From a checkpoint of a small mixture-of-experts model trained on Wikipedia.
Training: a variant of Adam for the experts, 439M tokens, 6704 steps.
Below are experts of layer 4 (counted from 0) of a mixture-of-experts language model. Rows are named router (the router's row for the expert), down (a neuron's output weights, with its number) and show model dimensions 0-191. Each number is 128 + 24 x the weight over its row's rms, rounded and kept within 0 to 255.
Before each expert's rows: a language model's description of what the expert responds to; "raises" lists some tokens whose logits its average output raises strongly, later layers aside. This comes from a sample of Wikipedia text that the model never trained on.

# expert 8
Word endings completing a stem, such as -ing, -er, -ed in Din-ing, socc-er, plus all, number, See.
raises: ",", "a", " and", "ers"
router [157 111 136 126 147  90 115 162 163 125 140 121  73 135 122 153  73 159 126 159 113 114 120 142  96 118 120 142 125 109 147 124  97  96 122 144 121 194 159  87 131 156 129 118 129 149 120 139 109 103  81 153 109 142 134 108 146  78 131 137 151 121 112 121 110 119 144 117 126 112  63 165 128  91 142 150 133  91 143 157 117 125 129 114 160 121 117 109 127 152 102 146 150 126 113 128 172  87 187 102 144 112 121 161 110 119 110  93 124 117 154 153 139 138 140 119 154 102 158 120  80 150 175 111  92 153 131 113 136 152 123 137 143 124 139 133 115 161 115 130 107  95  72 165 171 133 120 113 115  91 144  72 126 111 138 114 166 140 110 130  80 148 111 127  99 107 178 129 124 112 147 176 136 118 119 125 144 162 123 145 110 138 122 134 167 129  92 103 117 140 164 149]
down2 [139 120 106 158 126  89 140  79 177 138  87 168 115 108 139 142 159 159 107  86 130 138 124 131  91 139 127 119  95 110 103 130 118 103 115 151  76 185 131  93 119  89 135  81 122 160 132 114 157 116 124 170 135 126 106 150 102 148 113 139 116 140 127 166 148 172 104 126 110 149  83 128 181  76 132 154 135  71 151 125 102 105 148  68 144 104 145 165 148 145 114 130 106 120 121 126  96 136 194 141 169 113 124 131 154 160 136 120 128 170 124 127 122 120 135 129 139  91 102 101  69 119 102 112 125 150 101 126 128 135 127 107 133  91 122 118 131 142 148 126 124 189 110 116 135 123 130 117 138 125 145 125  91 132 125  83 126 146 142 130  94 146 162 141 102 131 154 126 136 146 118 134 148 127 132 135 158 152  76 142 102 127 122 139 110 112 133 161 106 155 127 132]
down3 [144  89 113 115 140 108 168 108 113 126  94 120 129 111 146 121 156 117 123 128 126 144 136 101 167 143 121 102  85 163 124 116 116 132 100 138 135 138 119 139 177 142 135 109 118 103 172 159 103  93 176 166  74  97  78 101 125 127  64 145 134 106  86 116 110 120 106 135 147 101 121 129  96 146 149 146 109 133 135 137 158 119 128 128 148 139 131 128  82 130 113 148 151 138 108 133 173 152 145 151 136 161 112 161 106 151 116 145  99 111 121 122 109 109 133 168 111 145 129 146 101 113 145 142 155 103 148 138 128 118 144 178  92  69 116 144 131 122 132 112 117 148 159 138  99  81 122 145  79 144 142 123 116 133  96 119 109 159 163  95  85  75 162 152 126 139 135  79 142 123  56  98 160 119 106 151 131 140 120 113 104 136 114 135  93 137 110 120 160 130 114 149]
down4 [118 132 150  94 143 144 124 129 165 129 149 148 189 110 117 115 125  95 134 177 143 121 152 105 135 166 126 164 102 148 131 128 147 159 101 171 133 145 134 146 139  99 132  87 117 131 134  74 124 130 119 116 157 118 133 149 129 129 153 172 115 115 172  88  60 118  95 115 150  97 129 160 121 119 134  78 139 154 104  86 149 146 131 111 131 114 127 111 113 188 117 105 148 159 124 128 110 151 110 106 128 138 125 186  98 100 142  96 111 109 124 150 145 112 125 102 132 150 116 142 149  98 138 142 114 125 122 127 110 112 101 111 155 127 175  95 146 151 143 116 142 107 135 125 176 147 108 159 137 161 103 109 126 139 148 152  45  90 166 159 143 117 109 143 104 130 117 130 151 113 111 117 170 163 156 131 148 125  92 119  83 136  97 131 121  99 114 140 110 154 117 130]

# expert 15
Line breaks and pipes ending table rows in election and results tables, plus prose function words like and, which, other, they, most.
raises: "|", "M", ")", "S", "\"", "In"
router [148 147 119 144  95  93  95 175 110 122 153 131 144 143 133 131 112 163 112 113 148 134 145 112 142 156 128 154 119 137 122 129 152 100 111 135  89 118 154 134 115 151 146 156 127 113 125 139 113 113 126 156 132 145 157 186 162 108 164 157  67 111 148 132 163 170 133 134 143  81 146 137 100 142 140 132 126  91 154 153 135 140 100  74 120 109  74 153 132 144 100 122 179 126 108 136 105 148 114 120  67 132 156 113 120 132 122 146 109  89 143 151 135  84 123 119 139 146 139 154 163 129 127  85 168 135 152 132 139 147 150 127 111 154  65 114 121 168 156 119 124 117 134  90 136 165 124 100 109 114 101 172  96 158  97 146 138  96 122 112 152 104 172 125 152 147 113 119 152 146 152 111 133 184 153 154 168 145 149 129 107 137 119 119 130 161 118 121 125 108 174 101]
down2 [149 133 112 107 131 113 121  79 135 176 115 106 106 202 121 128 165 127 142 124 150  99  72 149 120 126  96 139 157 111  88 129 100 111 139 152 115 113 122 118 163 150 164 138 147 122 121 165 145  90 104 149 126  78  97 125 108 136  90 132 164 182 162 147  86 175 106 129 142 167 112 145 105 117 100 159 162  97 125 130 137 128  86 130 132 164 151 143 116 126 131 134 105 112 106 167 129 112 141 128 152 145  90 135 137 110 139  96 112 116 114 150 149 119 132  82 136 140 148 137 136 146 103 169 117 109 173 101 152 155 140 123 123 146 116 153 145 144 119 104 139 130 147 155 148  86 122 145 177 139 138  98 135  94 124 121  93 145 152 119 130  98  85 130 139 158 128  96 129  90 143 120 172 136 119  71 125 136 115 139 173 128 142 123 126  96 151 141  79 130 119 149]
down3 [148 111 127 134 133 132 136 138 147 115 104 147  82 150 131 136 132 112 105 112  84 143  97 143 126 132 160 150 122  92 124 158 110 120 104 110  64 133  97 166  95 121 111 133 109 144 168  96 156 103 151 125 151 113 113  76 150 128 155 104 153  77 114 145 135 118  83 155 153 140 148 140 143 157 141 127 125 111 161 113 133 162 158 144 112 135 126 128  77 101 128 162 140 144 124 105  78 108 115 134 140 141  86 116 118 134 104 140 102 124  91 123  69 131 130 131 128 123 121 145  63 105 164 109 113 138 141 111 102 128 112 115 114 114 146  87 120 151 114 100 132 110 117 122 160 102 114 144  95 120 153 169 101 152 129 125 154 166 116 131 125 124  79 155 109 132 132 131 140 169  90 135 127 151 162 125 101 167  98  97  91 135 101 115 154 108 139  51 132  93 162 109]
down4 [125 180 124  74 173 167 110  60 131 102 111 156 120 133 141 120 103 137 103 131 175 106 146 201 138 133 111 111 146 129 152 140 145 141 108 178 136 107 113 141 158 136 134 170 157 118  99  97 134 174 137  93 172 150 132  94 153 124 133  92 132 105 116 123 141 101 118 153 133 108 147 153 126 177  96 110  85 150 116 111 165  93 116 159 149 109 142 128 137 133 135 112 163 134 123  98 168 164 128  90 138 149  96 109 128 106 113 130 150 143 110 125  94 106 130 156 124 143 157  91 108 118 122 144 116 136 111 113 104 131 100  79  82 109 120 126 128  96 129 117 132 128 124 128  77 124  94 102 122 145 133 132 137 164  91 123 100 114 155 114 105 126 127 120 108  94 153 138 118 144 141 172 111 128  77 119 173 108 143 128 156 126 103 131 114 145 174 126 136 128 118 145]

# expert 3
Small numbers and century-style numerals in lists and tables (18, 6, 4), table separator pipes, plus mid-word pieces like Sa-x-ony.
raises: "-", "–", "\n", " Year", ",", " May"
router [131 128 149 135  98 136 173 148 142 163 121 149  94 127 131 122 118 111 146 153 115  89 107 133  84 139 116 136 140 106 114 122 139 148  96 119 100 131 124 151 130 104 170 122 143 114  90 163 162  88 155 103 137 177 105 132 166 150 100 132 139 153 141 123 136 106 108 102 146 129 113 150  90 113 137 132 132 152 104 107 171 134 146 109 109 104 158 135 146 106 197 128 111 123 141 115  90 154 151 132 110 103 121 159 132 105 107 128 116 129  69 113 108 191 121 152 121 127 156 160 135 110  99 161 136 131 107 105 111 107 116 124  91 110 154  93 106  91 127 131 117 118 138 126 163 109 160 137 105 133 153  99 137 118 164 110 175 129  87  87  91 121 185  85 134 134 131 168 173 141  99 133 176 138 149  99 117 101 128 156 117 143  75 134 121 101 126 149 134 139 114  94]
down1 [122 123 146 102 129 110 132 126  96 164 122 166  90 152 121 141 112  79 127 169  96 146 138 137 128 124 137 169 123 130 127 172 135 106 145 153 138 180 140 101 164 122 157 140 150 141 172 130 131 101 110 137 121  83 143 102 134 153 158 119 149 145 114 151 125 159 107 147 133 160 141 131 134 131 128 136 130 123  84  91 119 108 133 113 128 145 139 124 113 141 122  76 144 129 154 126 128 150 150 133 143 105 145 178 127 167 122 121 116 175  95 122 133 150 142 189 153 101 143  98 121 127 127 138 108 107 168 168  97 139 127 110 147 147 126 146 103 149 140 138 145 153 105 105 131 120 153 108 136 114 132 133 105 131 138 116 134 154 154  83  65  92  93  99 151 113 132  99 118 140 159 145 124 170 169 191 137 146  98  71 126 123 115 123 150 185 134 131 138 111  75 182]
down2 [144 106 136  96 146 108 103  83 121 160  85 102 145 128 106 171 123 137 116 163 128 136 131 150 147 114  86 126  90 102  87 124 126 112 190  81 120 141 139  85 130  97 110 153  94 166 147 107 110 125 175 142 154 109 106 126 143 139  98 128 163 104 133 153 128 141  90 133 155 127  88  83 125 141 126 121 126 102 143 105 147 133 153 135  97 137 117 116 111 111 169 111 151 109  63 131 127 143 139 144 140 123  94 158 141 143 124 102  93 110  84 149 142 141 140 135 101 116 124 173 126 140 169 127  96 114 142 163  97 134 132  99 135 149 115 142 163 153  82 117 146 113 110 116  98 150 141 104 138 150 117 143 173  80 119 172 132 125 133 133 145  93 119 132 133 175  90  98 165 101 126 153 146 100 115 144 104 131 135 146 121 162  87 141 105 118 138 126 136 177 130 150]
down3 [146 157 149 167 122 175 163 110  89 148 127 119 133 112  96 135 135 159 155 129 131  98 140 124  72 102 151 132  65 163  99 137 141  78 126 126 141 125 110 163 107 161 111 109 101 164 137 136 133 100 122 101 113 134 105 151 178 138 138 159 147 144 137 139 164 123 101 169 144 142 133 139 133 124 121 149 125 107 128 145 165  75 171 128 118 145 129 148 130 137 132 152 138 158 147 107 118 142 143 113 114 132 169 127 138 139 125 107 112 109 108 132 118 155 135 157 117 157 128 114 134 120  93 128 147 156 143 128 113 121  64 153 152 139 120 158 119 157 115 143 169 101 101 121 110 125 170 115 135  80 123 130 108 162 163  99 130 130  89  82 124 114 127 124 170 154 132 163 114 150 154 113 134 125 130 120  73 112 127 146  86 145 155 155  57  89 157  79 112 135 147 121]

# expert 26
Past-tense verbs and -ed endings like displayed, planted, made, released, described, plus paragraph breaks after headings or sentences.
raises: " by", "\"", " into", " for", " the", " on"
router [127 100  97 132 114 178  69 113 145  95 107 132 108 157 128 102 157 102  93 131 119 124 111 117  99 129 160  88 118 164 125 156 122 138 116 134 162 113 123 174  88 122 164 144 101 137 129 117 128  96 159 103 156 112 112 155 120 118 127 124 128 134 133 108  91 133 139 134 113 109 117 140 160 162 149 119  93 155  97  91 115 165 136  79 103  82 128 110 100 142 139 114 108 155 143 124 114 138 158 122 185 137 160  84  96 140  99 105 101 159 125 163 102 150 147 127 192 150 133 110 107 138 152 149 119 158 136 147 148 121 119 113 134 161  97 136 119  92  88 107 120 171 108 147 116  94 123 102 116 134 149 114  94  95  89 130 128 130 185 109 120 119 123 123 100 137 140  99 114 131 113 112  99 158 130 109 121 107  91 178 124 168 152 129 123 112  97 132 173 125 121 162]
down1 [ 70 143 150  97 122 123 127  76  96 102 116 138 129  91 140 130  74  92  85 114 146 150 125 136  98  85 145  79 141 109 130  97 127 108 144 153 110 108 100 134 167  86 152 117 104 126 161 171 129  90 133 114 189 156  95 126 136 116 155 127 112 167 130 107  69 116 128 112 112 128 102  63 110 127 121 154 169 152 150 170 153 127 155 142 132  96 141 129  97 114  74 155 127 115 136 108 106  98 129 117 155 159 146 126 131 104 129 130 176 139 103 104 121 106 121 120 150 104 103 112 133 118 132 128 128 147 114 101 160 140 123 130 124 119 154 130 128 130 131 136 129 130 180 132 116 115 127  72 106 171 142 131  74 102 122 120 149 141 135 133 155 149 151 113 150 140 157 100 111 147 158 102 124 149 124 125 140 139 121 158 106 144 126 150  95 136  87  93 129 128 111  96]
down2 [110 125 150 106 108  94  95 152 120 134 156 110 110 161  76 104 175 106 141 144 117 143 163 156 137 124 121 126 115 136 119 137 112 105 126 118 147 128 158 146 138 131 118 121 126 154  96 112 121 130 120 115 114 129 141 112 188 117  95 129 135 135  98 135 131 100 120  92 129 119 100 121 154 151 161 147 115 138 107 108 139 132 135 141 157  56  97 108 127 152 140  85 105  97 147 149 149 106 144 142 129 129 103 142 131  85 167 131 100 130 100 130  98 141 196  89 131 118 154 106 105 134 111 164 135 122 132  92  92 147 129 170 103 148 124 155 120 127  88 100 154 123 130 118 136  98 131 146 118  98 122 103 119  74 147 171 122  69 135  67 129 108 118 112 107 159 113 122 138 124 115 143 118 154 132 124  86 154 108 153 106 176 117  87  97 144 115  58 131  84 113 136]
down3 [128 144 116 140 123 112 114 148 120  80 112 140 175  97 178 135 145 116 155 136 106 122 128 128 114 102 151 125 131 125 142 120 101 112 119 184 110 131 179 136  93 111 131 125 138 127 133 113  99 115 137 145 117 135 147 101 127 174 129 135  66 118  61 106  92 117 130 129 141 119 141 153 143 156 104 122 161 105 120 116 158  93 100 134 143 124 160 110 147 122 137 146  99 111 141 122 113 162 170 167 146 109 102 104 139 166  91 123 152 153 158 145 135 124 117 139 123 156  68 113 114 111  82 146  88 122 116 135 101 139 124 131 166 104 152 163 146 148 166 124 115 139 131 112 126 133 192 129 104 181 146 130 138 140 151 141 101 104 133 127 130 125 111 116 145 136 103 139 145 131 100 126 158 145 129  87  89 139 120 141  68 171 167 137 141 158 141  57  90 137 154 134]

# expert 11
Lone capital-letter pieces starting or inside names, acronyms and abbreviations, such as Post-G-azette, GM-T, E-U, K-ōrakuen.
raises: "ur", ".", "-", "ate"
router [163 181 120 134 154 131 178 124 105  91 148 133 153 133 138 142 127 117 125 104 109 124  75  94 193 135 152 156  91 102 155 122 119 140  71 111 171 151 124 139 172 138 129 145 125 133 101  81 124 146 138  99 110 112 146 115  92 116 159 111 121 136 150 137 107 136 149 126 165  84 148 169 115 151 118 143  76 128 109 132  97 109 119 104 141 138 147  72 130 123 123 133 135 138 125 155 141 126 131 144 113 113 132 152 137 119 157 120 112 124 172 135 118 137 173 172 146 132  89 173 152  70 118 126  80 108  97 140 123 127 144  83 105  91 131 118 109 126 132 106 163  93 109 126 113 140 176 112  99 102 126 116 106 157  97 115  99 118 131  90 150 112 107 149 123 136 165 109 128 110 118 124 108 119 142 121 142 121 140 105 152  85 131 132 133  93 138 126 188 108 156 129]
down0 [159 113  79 149  91 123 135 152 187 159 109 151 140 135 141 153 151 168 105 122 123  98 111  84 117  98 103 100  99 145 175 142 150 104 167 119 114 171 150 177 119 114 132 124 125 142 114 119 176 134 122 120 127 131 174  89  78 113 137 112 115 184 139 104 140 105 147 157 113  83 128 111 121 138 113  87 117 108  95  99 127 158 138 116 154  67 108 121 129 117 119 139 108 160 134 138  87 121 150 162 114 133 125 151 145 133 111 104 146 111 135 101 105 171 131 104 134 141 106 140 119 139 127 106 119 138 185  94 148  98 119 114 141  95 120 122 125 112 150 115 155 172 118 145 133 124 138 134 127 179 163 124  84 102 136 165 126 131  96 135 123 108 170 129 152 152 133 126  95 120 107 175 149 134 117 149 123 106  98 103  97 152 156 137 116 170 121 127 108 128  93 140]
down1 [128 111  93 119 105 132 123 120 139 147 144  73 165 102 126 111 148 124 118 140 101 124 124  88  95 111 103 129 150 126 113 121 139 141 164 143 130 153 163  78  97 144 107  93 131 174 106 151 111  87 114 117 100 173 123 117 196 128  99 126 130 125  90 103 122  89 129 148 141 151 137 126 118 139 120 137 125 144 190 102 146 154 118 137  83 134 138 117 150 194 131 117  98 117 131 110 148 152 125 119 155 147 135 159 164  86 133 149 132 140 132 133 125 136 130 127 131 148 128 143  99 155 122  92 173 155 106 117 135 112 134 154  94 148 171 157 105  89 134 122 142 133 158 158 125 118 135 171 146 115 142 158 120  60 110 116 155 163 104 109  98 115 111 146 148 119 141 174  97 126 134 118 118 120 112 151 130  94 115 119 114  98 134 127 114 156 137 220 141 129 131 129]
down2 [128 117 142 144 118 136 178 147 102  92 128 115 151 119 147 163 136 144  77 123 121 141 105 131  68 142 166 126 108 141 135 138  90 117 125 145 153  84 159  92 139 134 124 159 143 154 144 106 152 151 117 111  73 173 125 142  78 147 130 154 100 163 130 169 150 153 132 119 117 104 110 109 101 103 142 112  95 143 128 159 129 129 137 124 131 127 150 115 139 130 141 105 130 146 176 128 141 149 100 153 128 126  98 118 135 134 102 154 107 128 154 113 144 125 137 130 104 112 134 105 104 139 106 134 131 146 144 113 141 162 110 115 132 132 113  98 121  85  67  78 140 157 128 143 176 167 159 112 133 109 102  98 131 176 122 128 128 103 114 146 118 140 108 146  93 121 184 159  65 127 117 148 130 120 105 143 171 149 134 165 153 178 166 104 162 116 118  86 157  88 137 144]

# expert 0
Full stops ending sentences in prose, plus clause links like that, which, it, but, where, when, before a new sentence.
raises: "\n\n", " In", " The", " They", "\n", " It"
router [151 132 145  89  94  78 118 121 173 110 141 146 137 134 107 125 139 130 126 106 115 109 155 146 107 125 150  93  92 138 152 132 132 133 131 149  93  94 170 173 147 142 121 131  78  90 163 114 129  78 117 144 141 136 165 126 166 118 181 154 132 105 136 150 158 106 100 125 146  98 106 126 120 157 108 139 138  99 123 114 162 115 147 107  91 123  96 171 121 125 103 135 163  98 162 170 146 121  86 106 127 125 138 135 105 130 111 136 151 133 120 158 155 162 124 132 152 138 155 109 139  96 102 134 150 118 101 138 145 148 112  77 144 141 130 133 131 186 116 145 196  79 127 167  97 112 126 131 114 123 146 123 142 114 112 123 144 125 113 139 133 120 164 134 128 179 153 117 121 171  86 125 156 141 150  94 141 159 145 134 117 134  96 119  88 120  85 112 124 116 176 164]
down2 [144 155 171 103 145 155 118 158 119 100 153 132 190  86  95  96 129 151 119  89  81 124 101 122 107 124 140 112 143 169 138  80 106  99 120 126 115 135 130 147 161 112 154 129 103 135 126 117 149 112 113 192 126 127 137 112 165 169 175 144 109 145 126 102 108  74  99 153 133 111 124 131 135 168  93 136  98  98 127  92  73 125 125 138 123  92  76 105  92  83 113 116 127 114 140 140  95 148 107 181 130 122 140  98  99 116 111 124 118 123 128 124 107 116 114 157 151  80 133 165 115 106 120 109 183 127 135  99 106 122 112 115 129 133 115 110 139 139 122 128 140 127 171 130 164 113 134 127 119 122 124 149 136 111 132 132 137  98 145 162 142 110 118 144 153 123 124 148 156  99 150 117 146 151 145  97 161 153 102 161 119 132 121 154 103 141 114  55 160 152 118 124]
down3 [ 90  93 139 143 144 120 140 154 147 119 113 120 135 132 165 137 149 120 160 159 152 106 123 124  99 172 125 126 139 118 120 144 103 110 115 109 193 152 105 108 155 156 122 100 164 137 136 163 124 121 148  90 118 146 109 153  61  74 139 128  84 114 142 148 121 144 146  97 134 173  61 136 135 101 138 122 151 175 136 156 107 144 109 102 101 183 108 158 150 121 145 168 103 134 104 108 132 182 134 163  89 104 175 103 123 117 120 152 128 144 138  89 125 154 151 110 135 158 127 112  98 125 125 136 105 147 103 128 138 118  89 142 118 111  81 132 163 140 103 137 130 171 111  96 141 114 144 129 146 151  99 143  77 120 144 157 128 124 132 125  97 112 118 109 137 109 100 129  96 127 101 114 127 127 110 157 109 152 151 148 114 124 150 146 123 131  94 196 129 132 134 125]
down4 [136 142  88 114 126 119 167 118 117 117 127 117 151 145 106 122 138 139 133 159 127 142 139 120 118 159 106  97 113 133  79 165 152 109 109 120 152 179  96  96 119  99  93 147 154 104 161  91 161 139 136 127 127  91 126 182  88 125 143  53 130  97 118 140 137 123  88  96 109 104 131 100 162 149 108 139 126 141 139 130  92 154 125 126 143 132 160 103 114 143 124 125 158 171 143 152 158 135  78 171 116 144 106 143 122 128 148 123 122 120 107 137 125 167 143 122 148 144 158 127 116 114 121 150 133 154 142  73 101 153  95 106 109 101 139 141 109 152 143 130  95  96 142 147 106 104 150  89 169 159 163 130 150 103 119 124  76 101 131 109 118 117 128 138 135 172 131 125 137 118 147 154 138 122  91  92 138  92  98 144 131 124 141  93 156 134 125 191 179 169 128 135]

# expert 17
Hyphens in compounds and table rule lines like |---|, opening quotes, and word-start pieces like re, inter, pro.
raises: "vas", "The", "vi", "ba", "tt"
router [138 114 160  98  84 143  95  88 103 140  97 118 144  93 166 120 137 107 127 136 129 118 133 160 106 126 129 119 103 152 127  69 130 104 147 150 107 135 141 167  95  92 116 115 135 144 128 165 134 127 144 155  88 136 131  95 133  95 123 138 148 123 158 125 111 145 175 161 112 167 113 105 114 119 157 146 112 168  99 104 110 109 154 154 139  89  72 168 135 148 127 118 116 159 137 133 163 128 135 131 119 118  79 135 123 148 155 108 141 145 140 106 123 108 173 149  99  92 122 128  89 123 107 124 125 154 135 104 127 127 160 131 167 142 150 114 139 122 126 109 151 139 154  95 130 112 173  94 124  88 134  97 143 135  89  80 119 157 125 119 152 131 135 105  79 140 187 102 109 124 136 132 147 131  79 126 141  90 125  97 145 165 187 112 122 147 159 167 139 103  98 128]
down1 [124 123 123 152 114 107 106 143 105 170 124 157 152  93 116 138 114 136 148  95 111 148 144 142 160 116 180 120 127 117 163 128 108 156  99 128 114 128  93  98 102 119 125 127 110  99 113 118 131  59 132 135 146 147 162 126 111 115 129 139 110 125 137 142 144 118 119  82 139 146 120 125 118 117  89 103 130 128 119  97 111 152 153 141 119  90 117 139  67  95 135  95 135 135 179 121 126  97 138 113 107 117 158 165 161 178 122 149 137  95 100 129 113 168 177 126 165 118 157 131 132 125 148 160 101 123  95 135  92 140 163 126 139 129 137  92 122 157 155 143 151 133 151 137 139 154 109  98 127  99 109 147  78 171 113 113 123 136 154  95 144 102 117 139 128 138 108 113 116 133 136 134  72 103  70 162  93 166 115 101 107 140  75 150 116 122 133 129 169 171 159  85]
down2 [112 138 111 143 137 133 115 152 108 109 153 136 132 119  67 138 166 112 101 150  97 161 159 126 121 115 118 138 145 134  98 151 133 107 117 166 147  98 178 104 133 119  98 117  70 149 130 152 144  85 128 104 150  95 152 131 148 130 114 172 103 157  94 162 136 176 167 119 158  78 197 123 130 140 159 114  96 163 138 131 120 108 128 142 155 150 113 134 152 140 115  87 145 128 148 119 122 135 131  91 154 142 129 136 132 107 135 114 107 148 115 156 114 171 106 163 112 144 154 147 112  73 132 138  68 123 118 144 140 132 148 109 141 127 121 107 127 111  96 173 137 143 160 126 140  78 122  99 138 121 119  81  90 148  96 163  95 124 126  87 106 114 154  87 135 109 123 138 148 117 152  98 101 139  97 129 113 135 121 144 132 137 117 142 133 156 130 165 132 183 129 160]
down3 [123 142 141 146 171 116 137 123 126 176 130 121 107 137  74 123 130 122 168 107 164 165 129 120  90 152  80 143 139 123  99 148 108  89 102 122 133 123  95 126 107 157 122 131 115 144 155 139 123 122 127 143 143 162  89 163 133 134  90 112 200 183 102 126 111 101 134 171 144 114 104 112 115  89 139 146 105  88  92 150 149 145 142 114 153 131 143 131 160 144 141 112 106  96 136 128 124 131 135 158 124 165 187 147 161 173 123 176 141  78 112  98 124  90 115 122 132 134  97 179 128 146 108 119  98 168 131 127 131 162 142  49 109 126 137 127 124 132 151 116 131 102 126 131  97 108 151 146 159 124 113 118 125 146 126 126 111 134 117 137 154 176  90 142 142  96 148 140 156 121 143 124 151 133 148 116 103 119 126 165 121 138 123 156 149 140 140 140  79 152 123 146]

# expert 14
Word-initial pieces of names and foreign words like de, Le, New, M, His-lop, plus raw bytes of Chinese, Japanese or accented characters.
raises: "ut", "al", "ive"
router [115 100 122 183 145 122 145 157 113 118 137 137 160 113 130 155 169  93  99 125 105 128 118 127 110 116 106  84 134 111 165 149 111 141 103 114 135 114 136 121  99  89 106 134 114 102  80 160 132 101 146 124  90  97 145  92 115 116 139 134 147 120 143  95 145 102 145 117 138 158 147 138 168  93  99 142 154 102 139  88 139 147 133 150 110 135 161 181 150 130 126 104 143 143 130 110 164  97 142 107 111 117 120 151 134 143 152 139  97 112 123 113 158 149 110  80 153 155 113 143 129 160 165  86 175 130 114  80  92 118 177 115  94 100 100 134 132 124 140 146  84 119  96 125 117 149  90 131 122 111 137 193 137 110 127 123 136 139 134 134 123 156 130 142  74 117 123 157 158 160  96 132  69 129 155 101 171 134  95 104 128 119 145 121 167 116 147 165 146 103 145 118]
down1 [ 88 120 170  97 121  92 140 152 148 154 125 123 144  55 117 147 131 121 157 157 121 130 122 104 148 182  84 123  80 174 125 134 144  99 117 171 117 145  87 129 133 198 122 112 135 142 117 113 133 133 109 104 143 170 111 127  56 125 155 153 134 108  93 153 103 143 136 117 120 109  99 101 128 138 135 122  96 144 136 176  76 100 146 142 169 114 123 157  97 129  98 142 140 151 110 126 103 131 143 129 170 110 155 177 145 117 103 118 135 139 141 146 137 135 154 112 113  98 123 142  96 137 142 160 154 129 112  99 131  87 145 128 140 155 101 140 144 158 138 109 121 138 124 133 145 138 139 163 117 132 160 135 172 132 158 149 139 125 171 158 108 141 115 154 144 140 142 163 147  89 134 162 147 137 100 166 134 133 168 143 161 159 135 136 134 165  96 145 129 118 115 130]
down2 [137 114  79 100 145 154 127 145 157 103 121 156 144 113 114 149 129 161 113 106  91 130 126 149 105 121 109 162 111 124 125 127 115  94 135 139 120 144 144 116 130 113 140 140 129  59 145 119 134 145 142 140 112 117 143 143  98 136 125 145 124 104 181 130 176 131 123 135 142 116 164 109 124 143 132 157 100 149 149 139 134 152 157 133 131 103  92 133 102 125 128 119 135 141 150  98 149 151 172 136  76 122 167 162 147 112  95 153 144 132 107 123 145 136 122 118 130 124 115 147 174  78 133 118 140 126  95 129 138 126  76 143 157 156 138  94 137 139 149 114 119  96  78 116 145 101 131 128 136  94 178 158 124 159 145  69 151 131 110 205 114  81 103 109  66 106 153 182 151 102 114 144 163 100 144  94 135 109  67 135 141 116  97 131 152 114 117 138 129 114 140 128]
down3 [108 165 103 135 120 110 126 155 131 108 117 148  98 134 141  88 104 122 148 137 160 183 123 142 154 114 107 127 110  98 127 115 174  85  70 104 188 142  99 144 139 102 122 122 132 119 136  99 116 111 125 142 126 123 171 115 151 137 102 135 125 132 121 123 115 126  74 144 132  94  98 159  98 151 103 166 121 147 138 108 124 116 132 147 171 106 163  92 157 109 143 132 117 131 153 136 176 142 125 128 152 140 137 139 146 144 138 138 105 126 113 140 154 100 138 136 146 111 144 120 126  87  69 129 133 154 112  77 109 140 123  79  98 107 142 114  84 156 149 116 121 161 105  73 126 111  86 102  98  95 137 114 138 126 127 131 110  96 116  83 111 134 159 104 124 121 129 153 126 124 124  89 102 132  91 176 100 133 139 114 134 186 112  89 128 133 132 104 170 122 150  73]